python train.py --num_hidden_layers=8 --hidden_size=384 --n_experts=32 --experts_per_token=1 --d_expert=352 --d_shared_expert=0 --hidden_act="geglu" --moe_layers=[1, 2, 3, 4, 5, 6, 7] --router_score="softmax" --normalize_top_k=false --routed_scale=13.7 --balance_loss=0.0126 --balance_bias=false --router_cosine_scale=14.0 --init_std_router=0.014 --lr_router=0.00205 --vocab_size=16384 --norm="rmsnorm" --norm_eps=1e-05 --tie_word_embeddings=false --optimizer="soap_variant" --learning_rate=0.00567 --max_grad_norm=1.0 --batch_tokens=131072 --max_seq_len=1024 --train_tokens=756600000 --max_steps=5773 --dataset="wikipedia_en"
Below are experts of layer 4 (counted from 0) of a mixture-of-experts language model. Rows are named router (the router's row for the expert) and show model dimensions 288-383. Each number is 128 + 32 x the weight over its row's rms, rounded and kept within 0 to 255. Numbers have three digits each.
Before each expert's rows: a language model's description of what the expert responds to. This comes from a sample of Wikipedia text that the model never trained on.

# expert 10
First pieces of split lowercase words, such as inc(orrect), sp, qu in exquisite, j(ersey), cann(on), res.
router:135115184106157189107151199154059116110132138110122111105127139176120089068141149150138118067163113146067155170122132143119126110086138105176122187093084105103140147077118151124071119090102125138165116129129173129137098182092087176181155161134096079214098137103165075120140084102141154146

# expert 9
Day-of-month numbers and month names in dates, e.g. February 25, On November 8, plus small numbers in table cells.
router:151169138115181122130149107123089093155141150106150174133154160109141143048135114154137079104112077161147067110083129159124110117162127097131115091104164150142169164103089197116123108141183170078111119118150078105118133083099094099117122038127135106121135121130091126116119107113133169132

# expert 21
Past participles and action verbs after was, to, or he, e.g. made, held, released, played, up, built.
router:131159058092118107134108105079128148155089152172170135121144098133172179193099198169147104053183127136079147114181147179120109119113109088122153109172122092126086085105174126101090129111093137128141138079151129148154171104192141109115088130112216138086104126094151154122084130110097113072

# expert 28
Ordinal endings th, st, nd, rd and words like first, second, third, plus st/est pieces and award words like Best.
router:094106142189147156103170133097121133141094154157169126154182168103149101100154111162084133131095120129107108106113111130192085184126091121163161124119129117118112160099130051068173098102157144174136052177066142137105078117112137166109137110136157116121079139160118150128137195081174102106

# expert 22
Pieces inside species binomials and taxonomy lists, digits in dates and years, coordinate symbols, and Won or Nominated table cells.
router:143124135129174184120164144109118118077117166131153168110127218197108105082142141127082058180080113149126109109072133102154121124162129054100124088125148171082125138188171101108125092138212136170164083114147087115150131136142092151110177097164073109186133080172089192116157148143184186090

# expert 26
The word as in role phrases like served as, returned as, known as, plus clause-opening "he" after a comma.
router:156128166112161163144150123090137123084106181084132180107149221196128120090140163144090069160073110155125115094087140103176114111178096049098143109155143175096123137176186096077167104156215113145159106137135099132161123122141091123114167091170071134146133111188110187126155175142152169104

# expert 14
Consonant-heavy pieces inside Polish, Czech and Russian names, often with diacritics, such as š, ł, ż, ts, ić.
router:150159187162171107118157125103152171159108090081073125125196152144129135126137089128117083152089126127114140058136145082104108098120106207135105161148144181156165101152161089137119110073102172118177063074134105130103098127096096116147109102171109195121163126088160176092149149145121163124

# expert 12
Prepositions like of, in, for, on, by, with, from, mostly after a noun or participle, e.g. tours of, field of.
router:161169121079133166159107127105119130157128077127124153065146138152131150126089154156169160199118142140133101109156163144111096078129189174164131122134126111187107133154146204133140186145060134111135124066136154119156168124122178131093143171122163099086053105118101127157125160139170145128

# expert 8
Wiki heading markers such as == and ===, heading words like History or See also, and the paragraph breaks around them.
router:116142136128092085137110144145139145161084069117152165143129154149122121115133097105130117107163172120089078109162158139101157077123130159169129149106075119129093131118114114150125111149104147190141179150130127115122131134131139118116109143140145106205186086135178129096077150082059130175

# expert 27
Nouns naming people or roles, e.g. President, Mayor, people, students, brother, members, frontman, often before a name.
router:134122134135179173128178142125127123076125150124156162119142215186128111085129143116086060170092113156130106107085132097149118119163150054106133095111142157075115137188174113108116096154192144159148088100157082117147123129127097136105162099170082121197153078155099191110154136145173174099

# expert 1
Last word or piece of multiword proper names and table cells, e.g. Mount Lemmon Survey, Racing, Squadron, Highway, plus table separator dots.
router:103140187142145173149151144167172125093137160094125154150153151177080088101112142115133118138134132143136145154121131132113123129100143139088064105140128159154091093185111124100132174117150136103077114143155160117171098138209105109118094060168124141123150134148151122095142147121160113117

# expert 7
Line breaks and pipes in wiki tables, header words such as Award and World, and CJK character bytes in names.
router:102151161182087079149124160108123052164107165123112176135160171110073098069100044166099107055140084115101153155135154103149102168078128141114102132112127118137128109138143124146153093099195110128066088167148138186130086113124060104154134131151145119126129102126099129173164060072108081072

# expert 18
Vowel-heavy pieces inside foreign proper names after a capital initial, e.g. H|ud|ici, H|od|onín, N|ogue|ira, G|ut|iérrez.
router:147153137142130118073149131101163164077141119128161140110158093155135068200093089129111125165107137145141180103161114101088138115120074116134157092109121123108117097142117163156128130181105139149120132067121109109109090101097115222120135081234107135090190128068162095146151116149135121133

# expert 29
Articles and possessives like the, a, an, his, its, 's, often opening a sentence or paragraph.
router:124104120147111174147142086129119112115155140125114072134116170151178216166151145127157159133135175128157101125079099118091134110169109098180191107172109080098150143138089123114070177104087135130141154144125160154146167154144145141178107132100199163069110157136119114180064157133137093107

# expert 24
Short consonant pieces, often l, v, r, pl, av, inside words or names, e.g. sap|l|ings, back|l|ash, Lab|r|ador.
router:058138138134126100096110100176121150116141106148129093162097047115105108147131161109098146120149120136139125131121113095140115147143101105156118106067126133144174176140133119155128108124129093164156064206158146115041101170112206079123122104109049173134120173154102108132148124054159148148

# expert 30
The leading 1 or 2 of split years like 1|994 or 2|001, and opening parentheses after words.
router:130106175140088091131189130104147132140125125129109070115080179119123183127106124091126118141090142106108085069126090122114119178173139210091119118134163107148134176120159167131060114151166159063079109106139085127135132081156136132142127166130150075155118128173123087159101133175153104100

# expert 0
Verbs like was, is, were, has, would, plus also, not, most, right after a sentence subject.
router:134167154116072119144122073078179101135096102064126149112109096118171125180168151122088086107111170088154165108102131123137093147147080080159155144100166102157068119102107080157143136119142072122119177120170065116166138157115141125060089172123160132109098150135125091094105172210090106108

# expert 20
Single vowel pieces inside words like o, i, u, and Romance name particles such as de, Al, La, San.
router:188057098115176127090122148205172143149140128090113100174105116139121201075133113108109094137110110184164118151128123104128110198067103104155124155115105161135109137136080092137150191098134193128162091178124155087159111188141149146148131168133080148157122152121157111203181115108134128184

# expert 17
Closing pieces of place and sports-team names, such as Chattanooga, Palmeiras, Espanyol, Rothbury, often before City, Town or United.
router:109116128137209110128145140110053133125118168062134113151081129124100117164120094174093172105116134117095147161136112131162191115138174145092068151134171129046109045082119153124229080073129155118161096178114154174093118169138106105170139153087147164106108132115146164110108108147154107163

# expert 6
Single initial letters, mostly capitals, that begin a name or word split into pieces, e.g. M|aintained, H|utchinson, B|astvik.
router:097132122108104116154108123178140186162175115144080091083077119103113132105162113039116112095138152147174117126123061099153100122099155154154154162180097143158126160180142102109123185068140138057115191106192158143113148097088124131116152104049110131083123163095061149162123080163112154151